Weights of a small mixture-of-experts language model, trained from scratch on English Wikipedia.
Size: 12 layers, width 128, vocabulary 4048.
Experts: 8 picks a token, a softmax router, a shared expert of 64 neurons.
Training: a variant of Muon for the experts, 503M tokens.
Below are experts of layer 6 (counted from 0) of a mixture-of-experts language model. Rows are named down (a neuron's output weights, with its number) and show model dimensions 0-127. Each number is 200 + 20 x the weight over its row's rms, rounded and kept within 0 to 999.
Before each expert's rows: "comes before" lists some tokens at least twice as common just after its tokens as in all text. This comes from a sample of Wikipedia text that the model never trained on. Tokens count by the router's weight.

# expert 92
comes before: " of", " and", " in", " to", " with", " for"
down0,182,213,201,207,188,237,205,178,201,211,236,210,167,193,171,234,201,160,202,182,219,161,169,171,203,185,190,226,220,205,181,213,184,213,173,197,190,182,182,217,206,204,164,209,156,168,216,184,164,205,205,207,199,163,209,166,170,205,185,180,186,173,204,160,164,187,203,197,186,205,203,165,195,205,179,200,197,212,224,192,197,228,197,177,201,184,202,208,210,191,217,195,231,192,161,167,201,187,191,214,215,209,181,207,229,199,173,171,181,236,204,214,180,231,188,194,206,200,207,200,198,218,225,231,188,196,155,193

# expert 110
comes before: " |", "reen", "ore", "ience", "lic", "ient"
down0,193,202,217,188,159,185,161,234,177,198,169,188,209,209,179,221,215,224,189,253,213,210,158,217,194,164,203,203,147,251,180,208,206,221,199,217,213,198,194,203,208,180,199,170,216,184,209,201,201,212,227,203,176,199,197,182,209,231,166,179,215,197,222,238,194,161,209,213,193,226,181,228,238,189,210,198,192,209,181,166,218,208,209,202,216,194,195,231,223,202,166,213,182,220,197,215,213,200,173,189,209,180,208,210,192,210,206,215,210,171,210,199,220,211,181,172,230,222,219,198,184,212,227,214,199,196,167,198

# expert 31
comes before: "ing", "ed", " by", " as", " in", "at"
down0,192,195,201,205,201,221,234,209,230,215,222,206,216,209,201,194,196,164,181,207,183,193,189,207,176,194,227,168,158,229,226,212,205,200,221,157,201,201,183,201,190,220,204,196,194,228,183,197,220,175,200,226,194,190,205,186,208,207,227,182,198,260,241,202,235,203,210,201,157,180,213,198,206,207,202,188,194,216,201,203,234,216,227,227,168,222,199,217,174,211,167,205,171,175,203,180,199,193,220,229,174,157,205,187,201,191,184,240,169,192,224,198,194,182,231,206,188,215,192,230,203,177,204,208,183,229,235,225

# expert 56
comes before: "es", "e,", "ing", "ed", "es,", "es."
down0,200,193,161,144,228,163,174,191,234,182,213,224,178,216,216,200,202,187,192,195,211,192,212,196,218,204,187,161,233,220,193,184,178,164,188,198,175,202,196,217,187,202,220,214,202,185,215,205,204,180,192,188,195,181,199,238,199,230,218,195,212,162,219,192,184,198,178,176,226,239,215,197,223,196,216,204,201,200,239,194,180,182,212,195,176,190,243,196,203,202,216,222,193,193,219,202,220,245,213,198,164,227,200,208,196,163,211,224,212,213,182,184,247,211,194,179,171,206,193,182,183,201,145,185,198,191,187,200

# expert 115
comes before: "s", "ed", "ing", " of", "ion", "."
down0,178,181,183,219,196,248,197,219,207,193,188,196,214,201,183,176,215,203,242,196,190,210,189,214,199,184,208,209,171,198,213,200,234,189,207,219,212,213,198,183,211,165,240,162,201,191,200,189,183,153,177,214,203,156,188,226,208,146,198,218,215,215,194,268,196,169,176,226,219,210,187,191,199,231,211,199,177,186,209,202,204,228,187,195,193,226,218,184,220,189,190,179,234,206,197,217,188,187,237,182,201,213,231,188,194,203,211,218,210,205,234,196,201,221,205,210,168,200,165,218,232,207,190,207,214,213,229,190

# expert 7
comes before: "|", "\n", " the", "-", "|---|---|---|---|---|---|", "|---|---|---|---"
down0,206,196,223,222,245,192,224,223,171,181,172,203,184,208,215,224,176,210,186,207,223,194,218,160,210,197,202,172,198,232,181,227,206,188,197,207,178,213,213,201,228,202,180,229,231,156,181,191,215,173,219,191,170,241,170,206,179,187,226,248,187,215,207,209,186,166,218,182,243,208,231,209,195,189,210,229,216,173,199,209,195,222,208,201,215,216,227,208,187,184,180,214,200,173,239,232,213,203,190,208,179,196,202,207,220,147,196,206,196,229,195,205,178,211,206,192,176,215,167,208,191,199,198,206,186,215,206,176

# expert 104
comes before: ":", " the", " /", " birth", "′", " by:"
down0,152,198,206,161,213,217,216,198,189,208,236,190,182,190,194,160,208,211,201,227,191,161,192,199,217,180,197,196,230,238,182,205,221,202,211,199,232,219,165,189,211,202,203,219,229,210,223,208,190,238,234,195,214,215,161,172,191,211,220,241,231,166,217,203,178,161,159,167,169,183,181,183,173,217,211,213,200,208,179,193,191,219,211,201,185,223,206,196,225,186,230,201,164,183,218,168,218,191,215,215,203,200,195,170,212,215,193,185,190,190,186,209,180,217,195,213,210,205,174,212,202,184,196,204,163,199,185,181

# expert 82
comes before: " of", " in", " to", " and", ".", "=="
down0,198,210,183,180,144,199,181,185,216,191,242,197,162,176,174,196,205,224,191,204,190,192,200,194,200,249,199,225,187,211,195,207,213,205,207,193,211,209,192,208,191,183,199,214,166,186,266,209,191,189,203,196,231,189,224,221,210,167,204,198,245,226,169,199,162,204,208,213,181,220,249,150,163,163,174,214,201,204,199,183,184,215,164,206,182,191,235,205,189,193,203,210,209,193,206,191,188,201,223,196,221,178,211,207,217,197,199,208,194,201,210,190,204,199,231,215,187,174,220,228,194,195,178,172,174,224,191,205

# expert 121
comes before: " the", " a", " his", " an", " which", " other"
down0,204,196,179,207,212,173,197,203,209,221,198,211,197,177,165,219,198,210,196,178,204,226,221,180,207,214,174,198,205,230,179,218,217,205,192,206,222,177,225,201,208,206,197,201,146,221,202,191,186,228,189,171,205,197,204,212,203,189,250,193,175,209,226,211,196,225,222,204,196,196,218,219,186,169,263,223,210,203,217,199,183,192,224,225,161,179,195,227,208,161,176,163,218,196,204,197,173,178,227,236,210,167,218,231,158,213,191,205,215,206,205,203,230,196,173,223,199,222,187,184,162,193,191,178,225,219,201,204

# expert 3
comes before: " |", ".5", ".1", "–1", ".7", "%"
down0,236,198,215,199,231,184,210,201,186,181,191,180,182,214,200,226,174,199,196,230,187,230,202,188,198,195,226,202,211,211,214,175,180,196,176,211,207,206,192,208,195,162,193,174,183,229,213,233,190,183,232,196,203,188,176,197,162,224,197,201,207,177,204,179,146,211,262,218,194,189,158,192,194,208,193,202,214,198,188,200,244,202,187,207,251,197,231,208,187,215,148,214,204,177,181,244,182,198,188,206,178,208,188,204,192,202,209,197,213,177,237,231,207,185,164,160,194,199,209,194,199,187,212,223,193,194,200,197

# expert 83
comes before: " the", " a", " his", " an", " their", " her"
down0,195,180,213,181,196,265,182,217,203,145,239,210,157,229,191,204,222,241,193,186,214,219,203,205,226,200,179,211,218,197,213,211,183,195,224,228,209,194,191,226,193,194,202,194,176,209,200,216,193,211,198,185,203,197,241,232,176,178,189,192,187,189,190,214,187,195,206,230,244,219,216,183,193,206,185,193,206,233,170,180,198,217,205,223,201,233,230,226,200,176,175,206,201,182,248,205,178,197,198,192,214,184,210,195,204,188,190,197,198,198,144,211,213,186,176,169,200,199,162,210,181,174,177,192,216,212,209,205

# expert 44
comes before: "\n", "===", "M", "F", "A", " See"
down0,179,187,216,189,213,217,220,173,187,178,212,206,220,217,168,187,202,207,208,211,205,174,220,229,257,197,177,198,223,183,182,162,181,181,216,221,203,148,194,228,193,182,176,187,184,205,194,179,216,166,184,175,206,211,200,218,198,193,177,211,185,206,199,168,202,223,195,233,217,201,209,211,225,175,220,223,190,210,193,180,225,192,209,200,201,231,217,193,161,226,183,178,209,182,179,220,159,216,186,224,217,213,177,247,194,208,180,178,203,210,252,193,192,186,222,206,183,197,199,209,215,201,228,184,171,233,200,225

# expert 51
comes before: " |", "6", "9", "7", "8", "%"
down0,220,217,206,211,203,181,208,196,246,180,187,156,211,221,228,193,200,194,216,211,212,181,208,228,183,215,152,216,222,212,232,192,207,210,204,200,226,237,231,175,227,214,209,212,203,230,222,216,213,207,189,204,209,171,189,213,189,216,192,192,238,199,179,184,176,210,157,189,168,189,247,198,223,157,160,204,190,182,209,199,217,212,199,199,217,224,199,190,226,215,183,221,195,199,239,231,207,232,213,223,202,205,203,223,175,185,180,187,217,213,224,206,213,229,198,221,186,197,230,208,176,202,201,242,214,201,199,225

# expert 41
comes before: " of", ".", ",", " and", " in", " was"
down0,198,230,203,168,187,214,222,215,234,206,218,223,181,193,193,207,199,161,185,190,214,225,225,207,191,227,159,174,216,165,236,194,225,189,213,170,195,217,201,200,222,252,202,174,198,218,195,187,226,194,225,190,212,215,215,208,223,221,209,203,191,209,185,206,223,217,230,222,203,214,171,174,200,184,194,191,190,191,188,187,198,182,207,188,199,182,173,166,212,181,229,187,183,203,207,207,231,167,172,195,239,192,148,204,210,154,220,230,184,219,199,209,199,199,191,239,192,197,208,201,219,178,216,205,180,171,215,233

# expert 79
comes before: " the", "t", " a", "pp", "st", "it"
down0,166,197,163,203,197,184,173,162,184,213,176,248,209,180,186,207,203,211,193,210,240,209,170,177,201,235,237,182,193,218,211,218,230,217,159,183,205,216,163,179,230,205,197,189,202,215,197,195,228,223,189,206,187,210,189,205,197,183,245,209,213,184,212,170,232,198,218,188,182,205,169,170,228,205,223,202,192,192,225,186,181,199,186,184,200,213,211,189,229,179,189,196,210,195,182,202,189,198,224,192,198,198,216,226,195,181,171,221,197,209,185,231,188,184,203,217,238,196,224,207,149,161,198,230,222,177,213,214

# expert 4
comes before: " |", ";", ".", "th", "ange", ":"
down0,191,196,187,198,232,206,175,219,215,198,192,200,189,204,210,196,260,169,168,197,161,223,176,172,189,240,213,162,205,228,208,210,222,177,198,236,215,158,194,221,209,207,204,203,199,179,176,176,200,188,190,208,232,229,173,225,207,212,171,231,230,188,197,200,176,229,185,221,181,205,221,194,218,207,176,207,186,226,184,145,194,202,246,197,194,183,211,202,192,233,172,160,196,183,200,226,178,183,188,197,218,183,190,223,223,202,192,231,195,185,206,175,191,211,224,190,218,196,205,192,204,186,217,211,191,202,188,204

# expert 67
comes before: "\n", " |", "),", " and", " –", ";"
down0,186,203,190,220,179,193,199,194,161,178,195,183,228,203,214,186,215,213,217,171,194,192,182,189,188,188,174,231,197,197,199,200,193,219,183,212,161,225,198,228,242,207,218,183,174,207,211,222,204,216,232,203,190,214,211,206,246,194,155,230,209,209,212,180,182,208,194,223,231,168,217,202,191,187,205,218,236,242,185,173,152,202,180,204,181,185,198,198,239,199,207,192,206,184,222,209,197,213,174,190,230,223,218,185,227,195,187,223,168,208,222,201,202,220,191,164,191,161,212,211,193,215,220,171,209,249,206,195

# expert 35
comes before: " of", " in", ".", ",", " to", "s"
down0,174,207,223,230,209,230,210,198,184,199,178,210,169,187,171,196,223,205,215,192,183,210,208,175,195,217,194,237,216,202,192,213,197,215,208,235,243,203,173,181,196,197,200,183,209,241,235,158,207,195,247,176,217,204,212,221,197,219,218,239,205,193,179,196,184,212,214,205,193,190,210,223,157,214,222,215,154,225,213,199,234,215,216,227,225,163,199,159,198,207,193,198,163,202,210,199,187,197,210,189,205,223,233,206,191,229,201,195,195,217,144,198,182,202,210,214,186,214,198,234,220,186,205,202,214,198,188,169

# expert 19
comes before: " and", " of", " in", " |", " were", " are"
down0,223,228,190,188,209,211,206,193,208,198,233,220,154,218,186,191,233,222,208,209,214,246,212,190,149,223,179,188,210,184,215,194,189,199,154,212,183,194,220,190,184,168,222,158,175,227,177,179,213,207,201,186,177,154,193,177,169,213,192,170,219,221,207,185,189,182,191,219,234,223,219,187,182,216,167,208,193,211,217,174,225,212,195,170,213,218,203,217,212,199,174,213,213,182,202,213,188,178,205,208,201,197,185,188,203,196,176,192,202,233,203,198,230,224,184,194,163,211,210,210,199,222,256,175,204,191,190,200

# expert 106
comes before: " the", " office", " a", " 200", " 201", " 199"
down0,181,192,208,191,198,229,190,214,194,184,218,179,212,228,194,214,186,227,199,213,199,206,174,196,215,198,217,206,221,197,227,227,185,219,222,198,155,205,234,176,217,198,202,200,199,203,182,229,187,217,165,207,238,190,187,186,181,206,211,210,146,182,216,204,212,186,204,153,204,208,200,185,147,228,182,173,191,160,181,207,199,235,249,191,175,195,193,197,192,202,206,208,231,209,203,179,229,183,237,200,203,180,189,238,198,203,213,201,178,220,227,176,180,194,192,192,212,197,199,178,151,204,243,185,202,189,196,223

# expert 33
comes before: " the", " he", " a", " it", " she", " his"
down0,207,191,165,229,201,198,182,230,186,206,199,192,215,211,193,213,231,210,153,225,195,200,208,183,206,185,216,177,217,195,210,164,170,211,200,227,206,188,182,190,140,215,205,169,179,213,195,177,221,210,205,195,200,183,182,187,232,170,200,215,201,172,180,230,173,198,228,223,207,228,217,230,202,176,191,174,198,182,199,201,196,211,203,221,211,191,187,200,203,183,180,214,202,193,202,152,208,194,165,212,146,250,188,200,172,201,194,194,161,218,197,211,193,198,203,196,184,151,186,204,205,221,216,182,186,217,240,205

# expert 2
comes before: " |", " of", "==", " in", ":", " =="
down0,174,199,208,194,185,201,198,221,165,193,191,209,177,207,199,195,182,198,229,190,189,212,232,191,204,180,232,215,205,210,168,227,188,219,189,194,195,250,201,215,163,229,186,201,198,191,189,190,172,227,213,197,186,178,241,207,172,213,200,197,168,215,253,190,196,207,206,203,205,196,183,193,209,230,181,185,191,209,225,218,180,202,146,171,176,242,227,189,213,195,196,197,200,244,212,210,207,187,207,213,195,184,210,197,209,245,200,193,179,172,226,211,167,191,212,229,166,191,175,207,202,217,151,212,221,197,216,174

# expert 64
comes before: " |", "A", ")", "S", "L", "C"
down0,230,210,172,197,210,217,229,204,191,190,175,185,198,232,192,206,212,176,201,157,151,173,226,228,185,187,183,196,233,178,224,202,184,217,175,169,209,167,221,199,196,187,227,232,202,171,182,211,197,216,252,182,205,209,184,186,223,209,240,187,208,219,218,197,187,195,199,203,185,213,178,207,196,202,199,205,211,221,220,171,216,201,222,188,212,208,214,214,179,192,171,210,181,187,199,194,222,187,166,174,217,193,215,224,167,203,212,165,215,142,200,190,206,215,179,187,200,196,217,216,171,177,206,182,208,206,234,236

# expert 24
comes before: " the", " a", " L", " H", " C", " K"
down0,166,195,208,238,204,173,225,202,164,249,175,205,223,193,215,161,192,217,217,213,229,205,185,212,172,222,199,217,240,187,180,184,161,182,214,208,219,212,238,229,205,208,224,213,203,208,184,233,183,179,180,189,221,197,192,192,249,194,218,221,198,191,246,157,205,168,188,197,193,184,220,204,198,200,164,206,195,201,189,215,212,206,207,229,217,194,231,182,214,210,194,208,186,232,227,178,178,194,207,201,194,200,217,232,202,202,205,207,209,182,181,184,215,192,195,195,199,188,209,227,179,250,202,169,216,219,216,191

# expert 99
comes before: "\n", " The", " He", " In", " It", " This"
down0,211,224,174,199,169,216,216,195,180,178,196,204,199,218,189,205,192,195,152,224,210,190,185,204,203,192,221,214,205,180,203,174,184,213,249,205,188,181,205,176,208,185,218,185,190,206,203,237,188,219,219,219,202,233,187,251,183,230,198,199,165,215,225,198,207,228,213,192,185,189,225,204,190,183,179,200,242,176,192,244,198,200,186,173,184,193,225,206,198,219,236,223,221,250,191,183,211,189,244,226,209,168,220,191,165,236,192,195,209,232,215,218,176,218,188,221,192,195,198,199,223,171,198,184,193,211,200,182